config.yaml
d_model: 128
experts_per_token: 8
routed_scale: 0.707
optimizer: "adamw"
lr: 0.00241
batch_tokens: 65536
dataset: "wikipedia_en"
Below are experts of layer 3 (counted from 0) of a mixture-of-experts language model. Rows are named router (the router's row for the expert), gate (a neuron's input weights, with its number), up (a neuron's input weights, with its number) and show model dimensions 0-127. Each number is 128 + 32 x the weight over its row's rms, rounded and kept within 0 to 255.
Before each expert's rows: a language model's description of what the expert responds to. This comes from a sample of Wikipedia text that the model never trained on.

# expert 39
Numbers in tables and math. Numerals, number words and pipes in score tables, race times and math formulas, e.g. 5, three, points, $x$.
router [116 129 159 131 156 143 120  49 138 135 163 101 113 103 187 131 148 117 168 133 126 120  66 159 152 183 130 126 139 164 138 111 118 130 126 193 160 122 139 144  96 148  84  69 108 161 111  95  83 131  92 155 162 138 140 150 193 117 154 107  85 109 106 120 170  55 151 135 110 119 122 108  87 128 128  89 168 149 154 151 141 157 203 104 145 122 121 118  43 143 110 126 152 120 184 180 112 127 189 161  74 100 153  68 148 121 132 200  90 166  82 134 158 132 128 114  84 107 110  92  69 159 134 107 139 161 168 110]
gate2 [ 94 108 150 113 134 101 127 108 147 166 155 122 114 201 157 187 178 116 122 140 124 159  79 138 169 123 174  99 110 191 199 122 170 109 123 148 128 139 155 162 113 150  90 121 116  92  85  84  56 138  95 126 170 108  96 111 151 132 198  81 141 149 151 172 147 162 120 163 128 104 130 188 108 142 113  88 146  97 113 173 124 154 167 108 139  91 175 142 105 190 121 118 162 115 167 106 106 148 144 124 158 135 136  69  97  97 117 154  48 155 123 108 146 101  84 114 120 121 178  87 111 157 143 136 147 163 120  35]
up2 [113  84 162  98 166 157 147 109 156 168 188  91  52 123 173  64 105  81 145 168 174 154  93  89 129 125 132  99 118 154 135 143 136  99 151 154 138 144  90 162 180 138  95 132 141 157 118 123 115 140 185  73  76 134 151 164  92 147  85  57 138 140 140 130 116 189 147 146 108 168 153 134 111  65 167  95 148 170 151 106 156 114 168  97  92 125 127 157 159 104 130 132  74 131 183  64 114 142 125 122 165 200 110 151 123 150 126 150  93  90 159  67 142 120  88 132 122 125  98 119 135 146 169 121 137  83  91 186]
gate3 [ 99 128 112 109 119 114 117 117 110 108 143 150 133  92 141 161 106 149 143 143  83 160  80 148  92 147 122 123 104 132 146  95 106 183 141 135 200 151 143 120 172  85 128 140 122  34 166 183 140 138 169 138 147 104 133 158 141  67 112  79 151 109 165 111 133  93 122 125 117  62 135  77 111 113 115 166 113 175  94 158 208 206 181  92 145 125 160  88  66 132 115 161 100  83 150  96 148 139 164 141  95 190 167 136 182 122 139  99 127 143  93 130 177 108 121 113 135  86 110 122 141 130 175 194 145 109 109  69]
up3 [ 89 155 161 130  85  83 173 152 168 138 160 122  45 104 143 151 157 129 104 122 160 148 115 142 197 139 110 131 131 137 131 107  86  90 146 112 120 140 122 102 158 178  52 106  95  75 126  92  95  78 168 141  88 130 117 130 127 122 175 158 102 146  77  67 119 105 163 114  87 104  74 134 101 153  98 142 124  78 109 103 192 135 119 122 200  84 114 190 103  61 135 155 107 126 135 151 117 134 115 130  69 172 163 118 159 200 150  80 102 133 183 112 151 116 136 104 138 175 141 108 108 167 142 129 130 117  87 117]
gate4 [140 158 169 149 172 146  96 100  73 112 177 117 122 157 102 121  83  73  77 127 133 121 100 182  55 154 151 136 147 150 149  72 115  72 101 161 122 127 140 150 127 164 132 100 141  60  98 168 154 132 144 222 144 110  79 140 169 132 164 127 144 113  96 148 105  60  85 142  32 120 128 149  83  87 110 144 108 182 119  98 124 128 145 156 158  89 152 118 104 103 137 108 114 160 164 107 109  98 159 148  90 135 111  74 120 118  96 128 145 141  93 194 123 122  96 106 121 128  77  81 108 123 112 124  83 133 184 122]
up4 [145 158 110  53 162 177 126 119 145 148 129  74 124  86 155 108  85  96 113 144 138 127  77  89 105 153 104  86 118 137 149 113 159 127 103 122 106 172  99 137 116 123  52 105  80 144 133 166 144 143 115 108  82  81 149 152 153 153 125  81 134  91 125  63 114 119 147 192 141 100 116 144 123  75 140  91 127 179 142 116  83 104 202 142 158 126 146 138  79 183 117 183  87 127 123 102 150 121 126 145 109  54 127 135 174 151  65 172 154 110  89 131 105 169 107 134 130 109 140 174  55  95  77 123 182  89 145 127]
gate5 [123 147 129 161 115 151 152 147 100 127 174  99 145 147 117 106 141 116 169 113  95 163 120  47 122 116  92 161 165 141 137 201  89 132 165 147  92  64 140 126 151 121  67  97  99 128  92  82 126 103 125 133 125 201  95 155 201  82 124 117 151  98 102 150 107 109 120 136 136  99 139 198 126 182  76 162 151  79 204 165 124 135 150 126 108  79 151 143 153  85 123 142  67 165  88 143 161 186 136 176  89 143  91 117 127 153  99 171 117 109 115 120 151 129  85 121 160 182 163 117 114 148 106 107 147 170 176 154]
up5 [176 106 130 127 121 163 117 180  51 166 131  96 121 183 124 131  89 131  87 153 155 150 117  68 157  85 102 100 139 146 149 134 102 121 132 130  31 108 156 136 150 124 119 153 109 102 131 145 186 131 145  95 131 141 200 143 184  70 174 139 150 110  80 174 116 119 161 162 110 153 138 173 100  97 178 155 195 131 137 106 167 121 121 124 102  86 164 164 152 117 127  99  69 117 141  92 102 157 123  83  94 153 169 147 103 163 104 175 153 117 153 158 129 131 114 118 132 139 127  60 104 128 120  73 117 170  84 200]
gate6 [159 126 171 144 117 201 158 144 116 100 123  47 122 122 152  99 111 116 188 119 142 133 128 163  98 142 224 149 162 121  88  81 128 104  91 130 152  95 167 169 127 135  66 101 129 128 150  83 144 117 176 182 155 104 138 143 128 118 175 107 177 153 116 122 141 141  93 168 153 109 145 106  70 156 101 102 105 139 111 129 178 156 182  99 108 175 122 142  85  73 137 136 131 142 135 152 129 143 178 121  55  88  93 134 140  87 123 212 104  99  77 172 144 137  97 100  87 105  82 128  87  96 110  98 136 146 142 128]
up6 [117 123 161 131 116 122 180 154 122  95 115 125 112 146  96  90 148 119 175 143 104 126  93 163 154 120 148 116 185 120 124 142  36  86 169 123 173 122 177 175 127  74 132 198 141 154 128  84  61 141 197  90 104  92 103 167 127 125 169 106 116 147 149 121 186 126  83 109 190 116 155 109 158 141 130  65 143  31  95 102 126 129 166  96 118 184 139 171 102 108 202 138 139 134 137 125 121 106 170 143 125  94  92 143 120 145  94 126 113  53 134  78 116 121 145 122 123 120 120 111 101 140 107 162 161 153 135  86]
gate7 [149 160 162 160 143 114 109  95 104  72 137 141 100 132 145 133  93 122  84 109 104 130  67 168  31 160 151 126 148  66 137  69 140 106 122 167 177  86 161 140 121 132 168 162 155 134 122 167 116 119 130 151  84 147 162 147 150 121 115 105 134 162 163 113 148  92 123 159 113 102 153 103 148  96 114 148  86 111 200  92 178 178 152 163 164 151 144  98 128 170 137 145 131  87 150  63 119 228 179  46 102  77 123 119 110 153 128 115 165 131  97 133 106 126 150 127 139 147 106 126 105 167 117 170 134  68 161 105]
up7 [124 130  66 131  79 153 123 156 116  94  64  75 178 162 112 113 149 129 144 153 131 191 136 148 154  62 128  81 125 121 129 118 182 128 173 112 104 122 124 167 132 114 148 127 152 124 150  96 191 201 130 159  52  67 115  98 148 119 165 124 101 129 169 179 127 169 128 180 113 111 146 207 109 149 134 106 135 105 150 113 147 113 144 158 123 105 123 143 148 168 107 188 129 112 107 107 116 184 139 105  38  95 123 183  66 157 107 122  95  95 161 151 143 109 114 119 153 152 133  82 106 105  71 135 161 137 161 145]
gate8 [140 161 199 101 151 108 117 116 105 107 110  98 139  95 171 107 173 106 186  86  80 131  90 139 182 160  90 111 168  63 104 122 125 118 128 144 148 125 135 158  96 103  76 175 108 170 125 120 111 126 103  84  94 180 145 120 190 123 115 112 118 126  97 109 158 100 153  51 180 142 100 110 118 156 122 130  86 107 136 102  93 140 120 105 144 129 125 195  98 134 135 159 158 128 114 155 138 157 164  97  57  66 212 114 140 139 152 148  81 151  65 130 176 114 127 156  78 113 100 125  75 135 107 127  85 133  91  73]
up8 [134 102 113 149 173 173 156 171 133 159  87  84 133 105 142 148  67 154 102  68  88 126 166 147  76 119 166 121 125 139 152  99  90 114 168 120 143 110 138 133 190 165 123 148  83 124 125  76 117 101 126  94 100 113 182  74 139 147 114 170 103  93 139  97 141 161 110 130 151 153 160 125  46  90  99 156 112  62 111 125 107 105 127 116 144 102 122 112 129 133 128 139 176  76 145  93  80 154 120  95 191 112 154  99  83  82 158 122 122 176  97 219  92 106 182 122 110 111  94 157 132 110 114 182 131 106 202 130]
gate9 [142 150 124 132  92  86 151  72 134 111 118  84 136 124 116 136 140 113 141 183  94 142  83  85 156  95 111 118 113 134 182 182  68 169  89 202 139 124 141 155 177 132 145  87 118 118 109 102 113 131 102 144 160 105 148 163 147 124 165  74 105 112 169  82 128  93 176 110 143 133 109 188 158  88  80 121 150 140 116 145 156 163 170  91 132  95 163 160  91 156 147 181 135 124 178 145 131 127 166 136  42 183 159  84 126 131  98 157 119 115  52 131 162  99 119 105  82 103 144  49 100 158 161  90 122 169 116 116]
up9 [142 168 121 106  87 151  79  79 109  72 104 148  96 132 163 111 179  93 149 168 152 147 158  83 146 121  69 101 115 126 171 182 138 145 116 153  77 140  88 144 130 114 126 110 171 129  93 131 114 129 113 118 111 118 139 111 164 163 157 135 109  92 124  76 154 129 164  53 154 133 137 153 142 138 129  86 160 139 106  84 136 147 223 143 123  45 149 170 165 115 146 129 127  98 198 156 111 155 139 147 158 156 149  95 128  88  79 181  96  87 103 118 114 104 148 138 108 154 143  49 133 109 186  82 166  86 120 178]
gate10 [165 151 161 111 145 138 147 118 133 163  91 135  88 152 157 110 201  92 150 179  97 104 105 161  82 159 128 131 136 117 125  89 135 113 165 129 151 106 167 154 125 130  65  52 124 147  70 103 133 161  94  69 129 106 124  94 144 112 153  85 113 142 104 133 172 123  65 115 109 141 145 102 188 162 201 110 148 115 111 154 184 100 129 122 158 161 146 198  46 171 150 113 134 169 162 125 106 119 152 121 103 127 136 107  86  94 129 160 170 135 125 151  73 110 144  72  99 170 133 181  81 135 138  62 167  98 135 132]
up10 [193 133 100 107 124 161 139 169 111 115 126 157 156 177 132 112  81 176 185 100 151 152 147 136 115 152 121 117 162 115 195 136 120 119 172 126 121  84 100 208 134 118  83 173 126 153 112 100 132 166  96 119 114 153 148 134 159 149 181 190 191 141 115 121 119  71 203 192 143 146 133 125 115 164 112 130 143 129 104  95 150 116 132 119  98 123 148 147 129 219 141 161 166 120 134 150 164 162 101 126  74 131 148 150 155  93 138 153 108 121 112 170 183 103 121 100 155 107  99 166 130 186 179 171 101  84 167  61]
gate11 [173 192 136 137 102 187 153 130 108 133 137  90 101 104 146 190 115 178 173 143 115 130 184 108 100 107 168 159 168 100  95  74 133 175  70 123 149 112 120 122 124  70  87 127 126 101  84 106 106  80 121 176  90 172 213 157  86 119 103 138 146 116  75 159 118 140 159 129 143 116  94 109 107 139 120 113 124 121 134 130  93 133  93 115 118  98 126  55 122 159 100 182 167  67  88 129 124 182 167 126 147 130 142 113 147 134 155 132 179  50 110 130  45 125 111 124  92 114 122 168 194 138 137 136 105 147 117 132]
up11 [114 126 112 200 131 129 133 140 131 103 166  90  55  96 158 131 105 126 114 163 161 108 125 119 148 136 113  76  98  73 173 153 129 153 126 154 214 105 142 118 118 111 109  94 114 194 133  80  82  75  92  65 131 131  95 153 166 101  78  93 125 161 195  85 127  59 138 174  97 163 158  62 135 149  95 125 130 129 191 164 137 129 145 134 113  90 145  86 106 159 128 125 110 138 147  97 151  87 134 116 120  70  82 165 112  97 166 172 185 115 125 135 162 144 133 136 146  85 142 145 132 129 108 152 113 125  65 169]
gate12 [147 120 154  62 144 145 168 100  84  44 180 105 182 108 184 105 161 134 153 130  85 117  89 128 140 102 125 158 143 118 119 111 101 133  94 159 146 101 124 103 132 155  74  95 126 129 137 102 143  67 168 133 130 132 116 135 156 115 208 127 106 150  64 102  77 147 144 150 136  89 140 170 145  96 107 164 127 108 129 156 135 133 170 126 132  98 111 167 100  97 109 146  47 140 171 127 202 108 161 195  80 128  61 145 143  91  85 120  91 113 138 149 132 104 120  99 172 166 106  59  82 117 140  97 130 155 146  89]
up12 [138 123 131  85  83 119  73 109 146 187 114 174 136 114 101 160 100 128 154 115 117 108 144  91 112 135 128  91 145 128 141 153 166  98 136 113 110 192 169 144 127  97 123 101 141  90 170 106 108 148 124 195 141 135  60 135 166  88  95 125 165 154 130 130 152 187 108 162 131 136 189 128 117 154  83 121  70 142 101 109  97 148 170 116 134 178 142 172 128 112 136 159 174 123 114  96 117 126 132  63 188 196 127 128 156 117 163  55  94 108 148 172 124  84 114 134  86 101 161 229 187 156 127 159 155 126 139 176]
gate13 [ 83 137 144  99 132  51  94 118 103 131 122 127 121 102 182 175 132 140 172 170 141  95 113  97 121 129 132 113 134 125 131 103 148 121 107 155 139 159 126 176 127 124  52 121  82 172 109  55  87  93 110 137 151 146 101 140 117 124 131  67 106 144 136 164 174 112 142 179 119 134 101 142 135 142  93  61 155 121 157 112 113 114 158 107  97 125 144 145  79 119  85 133 186 154 102 166  96 132 155 138  60  89  84 111 129 153 139  98 119  74  45  87 161 118 136 131 135 138  63 163 106 242 127 112 168  95 143 107]
up13 [176  83 115 102 138 187 113 137 158 138 152 161 143 164 147  91 124 131 135 184 105 133 135 140  83  94  64 149 147 145 146 113 119 115 201 103 142  90 177 121 120 119 137  93 141 100 122 157 105 152 147 111  86 128 195 135 139 108 108 140 107 109  87 117 121 121 104 115 198 118 105 153 119 200 120 120  90 162 121 194 160 153  92 124 129 145 122 119 215 144 136  71  53  89 118 119 155 125  97  78 116 141 161 162 111 196 142 140 181 202 128 149 157 132  61 145 136 189 157 155 151 137 120 164  89 163 143 113]
gate14 [150 155 162 179 210 151  97 124 146 169 148 114 108 143 176 106 157 143 114  86 144 112  92 124 100 140 114 118  64 150 149  78 133 162 160 141 121 115 139 191 132 130 146 118 123 191 119 113  84 119  79 139 131 107 138 154 195  92 165 109  67 162 102 149 161 100 113 120 118 115 106 162 144 148 158  83 195 173 183 123 137 148  82 138 134  96 200 105 114 222  98 104 157 171 207 137  86 175 124 138 169 106 133  67 130  97 112 113 103 152 151 134 153 119 124 104 105 163 128 134 103 103 151  92 128 133 169 146]
up14 [156 117 175  66 164 162 139 141 146 137 177 125 160 105 152 104 144 142 121 130  76 105 122 138 107 134 159 156 129 132  61 124 161 158 139 174 106 119 197 123 161 140 133  50 164 111 134 163 150 220  96  60 131 161 138 127 162  80  87 136 178  86 100 138 120  95  74 141 120 150 133 120 109 113 126 135 197 158 149 150 132 152  96 166 137 169 179 101 123 127 171 138 121 136 148 165 123 143 107 109 137 144 172 118 105 158 112 162 203 159 122 149 155 171 107 105  74 135 139 137 138 169 159  54  89 194 167 129]
gate15 [137 132 169 154 213 125 110  95 143 153 142 110  86 140 142 147 125  93 182 113 116 110 117 128 130 161 129 123 131 151  94  97 145  94 170 112  92 112 103 157 153 115  93 102  81 136 108 119  98 122 149 166 150 162 181 152 133 100 128  87 145 158  55 158 135 107 110 151 100 114 153  86  64  98 181 114 117 149 140 110 133 174 190 107 115 148 144 151  37 146 129 155 157  77 148 129 122 137 165 144 147 164 237  83 150  79 142 178  61 135  95 112 161 129 122 141  67  74 144 144 127 115 133 125 122 162 192 115]
up15 [164 137 123  89 172 135 109  82 103 140 150 121 142 165 182 145 136  38 174 149 121 126 151 131 140 120 102  90 128 174 140 111 205 104 125 128 149  76 101 140 115  99 153 112 108 199 110  95 109 167 236 129 109 117 169 198 112 106 120  95 115 103 109 149 157  92 124 118 121 116 126  86 142  60 119 136 128 198 162  99  87 119 192 108 156 137 114 119 100  98 121 106 157  89 157 156  92 104 131 136 106 121 231 101 125 107 124 154 134 152 145 122 135 160 136 129  76  80 168 143 153 160 105 144 111 155 159 145]
gate16 [101 125 127 138 173  71 156  86 136 124  59 118 145 105 146 138  75 183 158 114  92 127 137 105 113 122 123 131 144 190 139 165 164 123 159 127 158 117 128 138 148 143  63 133  88 123 105 117 119  85  88 114 162 181 147 134 208  98  64 132 119  82 108 127 158 146  62 139 185  97 190 111 100 145 104  91 168 155 143 117 111 133 150 125  80 118 117 107 109 136 108 133 126 101 108 118 106 139 160 137 117  89 181 113 123  98  90 127  82 127  14  86 162 121 144 118 124 123 181  97  83 193 104  92 139 129 172  91]
up16 [173 112 198 117 152 137 133  94 165  97 178 177 140 140 149 124 139 174 101  79 115 139 132 198 142 129 206 110 159 103  95  85 114  76 100  68 121 123 133 147 131 130 175 126  87  95  92 120  88 219 178 152  95 102 112 148 126  94 130  90 116 135 100  80 149 133 114 161 136  69 149 203 156  99 130 148 110  93 158 122 159  70 149 165 132 121 143 190  88 112 156 172 128 114  95 137  77 128 137  78 146 150 116 135 163 126 103 114  84 160 144  98 139 126 125  68 120 149 150 134 172 161 175 119 143 130 154 168]
gate17 [168  88 139 133 139 126  92  60 117  81 110 124 141 113 145 114 154 149 111 125 122 113 120 124  69 181 198 110 160  89 117 113 119 136 118 125 144 137 112 156 142 127 168 120 108  88  73 119  94 107 140 162 148 138 155 116 109 125 106  76 124 165 125  89 137  73 143 119 115 147 160  84 129  96 168 131 109 190 104 162 211 137 108  97 122 127 100 153  32 169 113 157 154 165  97 137 117 144 228  75 136 167 141 101 167 121 154 148  97 131 110 153 158 160 146 127 132  99 125 158 133 187  99 206 173  78 166  85]
up17 [151 110 110 103 122 163 137 120 146 149 138 101 124 111 163  83 117 143  91 127 122 125 125 113 109 157 145 100 179  92 145  85 119 125 173 135 110 167 103 122 126 136 102 111  59  87 105 117 113  77 165 120 101 156 132 129 164 160 128  92 160 221 116  90 129 101 121  52 106 104 121  69 138 164  95 132 125 163 166 112 153 154  88 150 153  92 133 115 106 131 125 159  41 186  65 127 129 154 173  57 127 120  38 121 201 146 138 144 176 132 136  91 133 139 143 147 161 122  57 112 123 114  83 188 161 103 116 109]
gate18 [ 99 148  94  92 144 117 118  98  86 124 161 100 149 140 156 110 172  43 185 132 109 149 120  94 129 151 149  98 110 153 147  77 106 122 137 155 127 114 125 105 122 136 121  83 124 144 123  86  63 145 103 142 153  99  88 124 104  95 155 146 105  83 122  84 115 129 169 134  33  95 102 141 114 164 112 156 129  65 143 104 167 161 159 112 127 119 139 117 105  87  66 140 152 100 152 158 117  53 167 138  64 156 171 101 160 136  76 122 120 127  97 113 186 143 134 147 179 139 137  53 130  30 118 118 122 104 180 127]
up18 [105 171 131 132  93 213 143  86 163 147 105 125 132 126 161 110 124 100  79 156 117 121  85  92 141 141 117  72  96 123 152 144  89 114 120 177 119  77 113 100 155 117 123 118  98 142 157  79  99 132 145 130 146 119 140 142 137 136 100  96 124 135  95 108 134 113 113 124 116 176 129  29  48 127  83  99 130 230 142 138  74 126 132  93 108  76  79 119  87  67 116  91 110 121 127 139 135  80 133 217 131 104 149 101 143 131 153 169 150 134 117 219 113 139 105 104 104 129  61 124 164 139 147 103 101 124 133 150]
gate19 [158 107  97 130  77 146 167 185  89  91 136 102 145 148 164 130 126 115 126 125 108 140 132 145 191 167 136 110 117 147 133  95  77  81 156 147 130 138  93 225 119 129 135 150 104 112 174  91 177 180 125 128 165 156 143 105 160  88 162 127  77 157 131 133 121  98 140 184  54 158 111 150 135  85 172 132 132  82 105  82 118 128 122 116 159 135 144 102  45 130 106 143 100 147 117 148  87  76 167 118  87 145 168  81 136 133 126 118  91 165 136 112 149 144 125 124 110 172 105  62  88  79 160 108 102 221 128 155]
up19 [ 65 111 108 111 127 114  78 136 105 113 109  67 135 119 105 144 107 144  96  34 109 111 103  90 115 141 123 109 105 115 133 161 150 163 139 107 133 150 127  84 100 129 128 101 127 117 105 113 157 136 202 177 155 144 171 141  71 135 149  95 175 151 117 149 121 207  98 103 136 119 131  94 152 167 142 144 155 105 129 141 171 171 129  97  84  81 104 107 122 120  83  87 116 109 102 122 129 154 117  71  81 122 116 183  80 162 173  68 141 115 138 124 145 128  92 178 144  96  51 142 105 177 173 211 145 120  65 123]
gate20 [ 86 122 157 108 122  83 131  96 112 153 103 150 158 129 117 150 139 129 145 124  99 127  90 152 174 117 122 122 124 163 117 163 126 151 106 118 137 124 138 115 136  94  58 132 159 112  99 111 195 147 101 116 170 149 121 138 145 119  68 133 110  96  91  90 197  87 109 126 141 121 131 135  92 109 118  59  53 198 140 176 148 114 181  94 138  69 116 124 122 188  93 149 147 152  80 136 104 148 148 139 129 141 124  27 109 151 153 221 127 177  72 158 133 150  89 161  89  59 124 151 103 162 114 134 141 151 175 123]
up20 [119 163 101 135 111 137 108  87 153 123 131 117 120 131 156 126 141  76 106 196 140 128  91 114 124 136 107 109  89 181  98 157 163 124 106 127  93  76 160 148 119  98 173  93 154  83 136 121 174 179 216 150 116 132  94 139 112 137 103 177 151  85 127  86 120 108 173  66  56 106 174 139 141 134 100 107 113 224 125 165 191 136 177 130 150 133 110 124 171 130 131 170 128 135 105 202  92 128 117 158 132 155 132  92 116 146  52 187 131 157 129 123 148 152  58 158  91  99 126 144 160 112  98 110 137 109  99 152]
gate21 [107 105 177 170 115 143 104 154 120 162 175 121 170 156 120 161  93 128  90  97  93 172 131 137 150 167 150 112 151 139 158 103  83 188 112 125 165  81 107 173  80 155  91  92  94  57 127  99 122 117 105 120 152 124 153 106 137 132 143 102 186 123  73  98 162  86 113  94 139 113 152 111 127 159 165 119 163 185  82 122 167 162 140 124 140  85  88  67  93 174  95 126 136  83 142  59 114 129 157 127 126 141 124  61 159  91 109 132 109 149 149  96 125 121  39 141 125  88 139  75 117  90 142 183 106 197 150 138]
up21 [133 137 151 142 105 147 103 120 164 116  82 140 178 118 184 142  41 184  91 162 106 123 190 154 122 134 140 105 191 163 130 131 116 137 102 142 135 151 116 148  89 109  99 117 163 125 108 114 118 124  83 123 111 172 130 185 122 141 141 141 141 135 100 129 142  88 147  74  76 122 141 150  67 171 115  84 125 188  75 133 170 160 139 209 162 106  89 146 112 121  97 154  77 202 121  96 144 224 113 155 123 147  80 118 140 111  93 148 121 126 161 120 109 156 106 183 170  93 138 109 152 137  55 138  96 128 147 136]
gate22 [ 97 113  96 187 192  99 117  98  37 129 167 119 113  97 113 120 141 147 155 132 185 162 138 145 147 107 103 192 110 101 136 143 105 162 116 182 135 148 116  91 185  94 132 128 112 140  89 161 171  67  70 192 108 170 126 141 150  77 117 115 137  69 144  87 147  70 110  96 107  97 150  89 136 158 123 164 145 132 139 143 131 132 121 169 119 128 163 120 117 132 123 158 133  80 153  92 161 138 146 161  84 134 151 137 140 137 132 155 166 149  23 180 114 118 133 119 189  93  74 153  56 144 144 128 130 147 110 118]
up22 [121 144  78 165 126 140 131 128 110 143 144  90 129 150 141 117 115  87 117 103 131 180 197 101 132 105 102 104 121 140 101 134  97  98 191 132  34 162 120 156 154 141 127 123 121 155 173  81 134 158 107 113  82 182 144  70 167 115 146 146 108 141 136 156 138 143 142  67  75 162 110 140  71 195 128 171 182  98 131 150  84 132 110 103 112 119 135 114 117  74  93 141  56 190 167 162 105 163 144 138  71 143 159 180 134 166 119 149 135 138 152 191 150 144 135  93 150 188 142 124  97 119 148 127 132 184 153 191]
gate23 [126 130 182  99 139 131 168 139 148 177 160 127 153 106 125 130 133 134 122  74 139 122  90 175 148 164 115 132 127 157 111  77 140 118 101 165 162  76 124 133 125 151 152  84  71  82 131  92  76 134 138 121 122 151 139 182 148 146 112 123  61  41 112 125 142  95 153 124 107  88  94  81  70 108 163 100 160  99  82 105 101 138 119  95 108 126 104 101  95 101 109 105 142  97 196 153 100  87 177 183  73  91 150  78 152  94 107 157  87 176  85 134 151 131 150 108  45 121 132  92  56 140 152  94 118 133 156 133]
up23 [134 127  98 104 124 180 110 113 182 132 124 117 139 100 163 145  70  94 122  96 147 106  97 117 117 186 165  84  66 120 123 111  95 108 126  98  74 159  78 125 129 183 133 118 130 104 117 146 134 212 185 164  88 114 107 138 156 142  76  81 143 169 144 138 127 111 154 171 123 142  74 108 150  78 107 133 127 176 173 107 162 131  97 124 161  91 165  72  74 106 120 169 107 111 115 104 118 116 128  87 144 179  95 100 192 165 145 132 133 117 151 178 154 192 102  75  51 105 101 104 135 154 139 180 117 149 133 161]
gate24 [ 79 107 160 105 100  96 102 182 141 176 112  91  95 117 165 155 153 167  85 145 104 161  83 172 132 148 113 143 125 163 157 130 143 157 113 199 134  92 142 167  96 122 115  86 123  85 132  90 105 157 179 107 149 112  66 157 130 100 165 121 136 115 120 107 126  57 131 136 133 148 123 196 101  93 137  60 116 184 117 155 123 127 153 120 114 137 100 124  97 193  91 124  94 157 141 141 120  60 172 153 109 121 172 100 175 141 120 181  76 104 151  67 132 118  95  97 137  98 169 127 106 155 142  31 128  96 134 153]
up24 [164 132 138 185  92 136 177 102  79  64 156 131 155 151  40 123 100 134 130 115 100 128 202 117  94 130 102 161 145 127  95 103 169 144 107 124 113  74 125 151 139 133  82 165  74 160  97 115 130  95 120  84 135 111 237  89 143  87 143 161  79 128 143 127 148 141 118 114  97 119 120 134  78  90 102 142 159  85 189 127 115 145 160  87 159  97 109  90 108 106 143 116  88 148 120 128 102 103 133 137  76 130 137 163 128  81 113  97 151 189  92 144  85 138 197 174 174 141 162  97 137 155 136 110 119 159 168  99]
gate25 [130 148 158 196 140 122 138  78 118 137 207  99 159 130 136 114 166 105 121 109  82 147 124 136 139 122 157 136 130 164 126 101 134  81 111 141 178 122 174 105 100 129 129  84 118 168 149 106  96  65 127 145 138 175  97 141 165 134 106 139 102 114 129 156 106  71 163 146 180  86 121 220 137 138  78 113 134 171 187 182 170 120 126 113  99  45 118  81 126 136  99 120 183 131  94 147 170 113 158 124 112 146  97  89 131 163 142 204 151 134  96 191 159 112 119 138 120 144  93 107 138 163  98 202 158 135 142 171]
up25 [ 90 133  85 151 132  97 111 176 105 144 148  92 203 159  99 118 102 135  96 109 116 132 176 110  45  88 140 137 118 126 110 138 178 153 138  94 111 127 144 179 164 145  81 120 145  51  82 101 130 109 163 114 103  69 114  50 110 138 182 136 157 144 118 116 144 157  88 122  61 100 213 120 129 118 154 168 116 107 127 177 120 160 155  70 141 164 103 128  93  78 108 160 114 102 128 108 122 123 144 150 141 143 139 122  92 112 127  84  52 110 155 124  78 148 153 104 136 113 212 151 135  94 146 173 127 146 136 125]
gate26 [169  61 159 182  91 141 131 122 120 189 162 133 127 143 121  86 176 122 113 106 129 197  87 129  89 117 159  86 171 112 119  98  78 145 134 151 135 117 185 175 103 122 121  89 145  94 120 139 150 139  58 103 135 150  85 140 180 152 100 107 153 170 156 103 170  79 121  89 148 161 119 130  81 148 149 178 100 145 153 147 143 137  78 115 145 117 135 122 111 188 137 138 138 167 129  83 195 133 143 136 179 167  93  84 168 152 123 179 145 167  73 168  93 116  67 152 105 109  93 129 123 175  79 114 133 127 140  72]
up26 [119 122 142 155  80 134 123 172 158  75 110 131  69  92 128 156 165 179  88 120  71 154 164 191 125 158  96 148  79 113 161 172 113 165 133  79 163  93 112 130  98 113 119 109  96 122 124  72 133 170 181 110  95  72  93 141  87 126 163 110 152 129 168 151 147  99 106 182 140 168 116 161 120  77 120  89 100  69 149  78 136 141 143 163  90  86 124 157 114 161 156 159 129  87 125 146  76 160 136 100 137  77 156 132 145 156  71 146 158 141 198  90 138 155 133 165 136 100 146 126  73 150 126 136 113 185  66 143]
gate27 [101 120 120 102 123 155 125 132 167 129 139 144 138 127 160 121  87 116 145 157 198  72 127 119  54 122 112  74 189 111 103 112 143 131 153 153  71 131 144 150 148 120  45 102 118 144 133 159 125 121 131 129  98 161  75 150 167 103 100  74 124 132 160 126 176 103  97 104 123 109  91 110  71  62  94  80 154 150 104 130 110  86 118 114 130 162 140  74 146 131 128  96 173 137 121  85 118 149 134  94 122  96 106 100 125 128 142 196  94 178   3  87 176 102 123 140 140  88 101 178 123 103 177 128 106 148 133 105]
up27 [192 122 150 130 182 123 141 111  97  64 150 110 165 131 147 165  82 167  69 134  92 103 151 164 128 189 185 167 109 164 153 204 154 157 116 124 153 126 170 139 151 136 122 110 126  93  94 172 183 139 119  59 137  62 143  79 101 160 158 136  95 111 157  68 139 129 107 110  97  62 112 125 192 136 117 115  93 145 113 134 159 111 130 152 158 160 110  45 117 170 123 188 154 136 127 141 119 120 125 153 110 109 146  78  95 135 109 161  90 130 118 200 126 188 160  75 125 125 121 131 135 126 151 166 132 121 131 119]
gate28 [131 123 122 157 157 114 125 158 102  77 117 139 175 116  97 167 137 149 189 138 103  89 124 187 129 132 168 128 147 144 115 108 172  93 126 179 124 121 156 122 116 154 192 126 147 126 132 123 154 191  85 122 162 116  95 139 187 143 155 103 134 140  88 106 169  48  48 162 138 123 100 175 110 124 158 116 113  90 129 130 124 123 171  98 133  79 119 121 123 120 145  90 144 145 135 174  60 169 170  97 137 127 180  73 136  71  94 112 143 154  53 164 153 141 128  90 111 100 145 103  53 105 136 193 144  81 112  80]
up28 [206 165  87  84 135  87 152 118 172 122 125 144 128 143  90 163 104  67  99  73 212 146 112  98  97 120 109 151 150 171 178 143 147 157 164 104 153 142 138  96 165 149  75 143 144 107 181 148 160 171 133 145  92 141 135 133  95 127 154 137 138 184 108 160  97 141 104 147 135  49 103 159 178 126 153 144 119 106 110 115  83 131 122 112 133 143 195 119 158 186  90 125  99 161 112 106 167  91 133 110 149 182 155 115 141 167 122 141  93  84 106 160 148  79 131 146 176 113 138 169 172 118 104 156  45 173 143 118]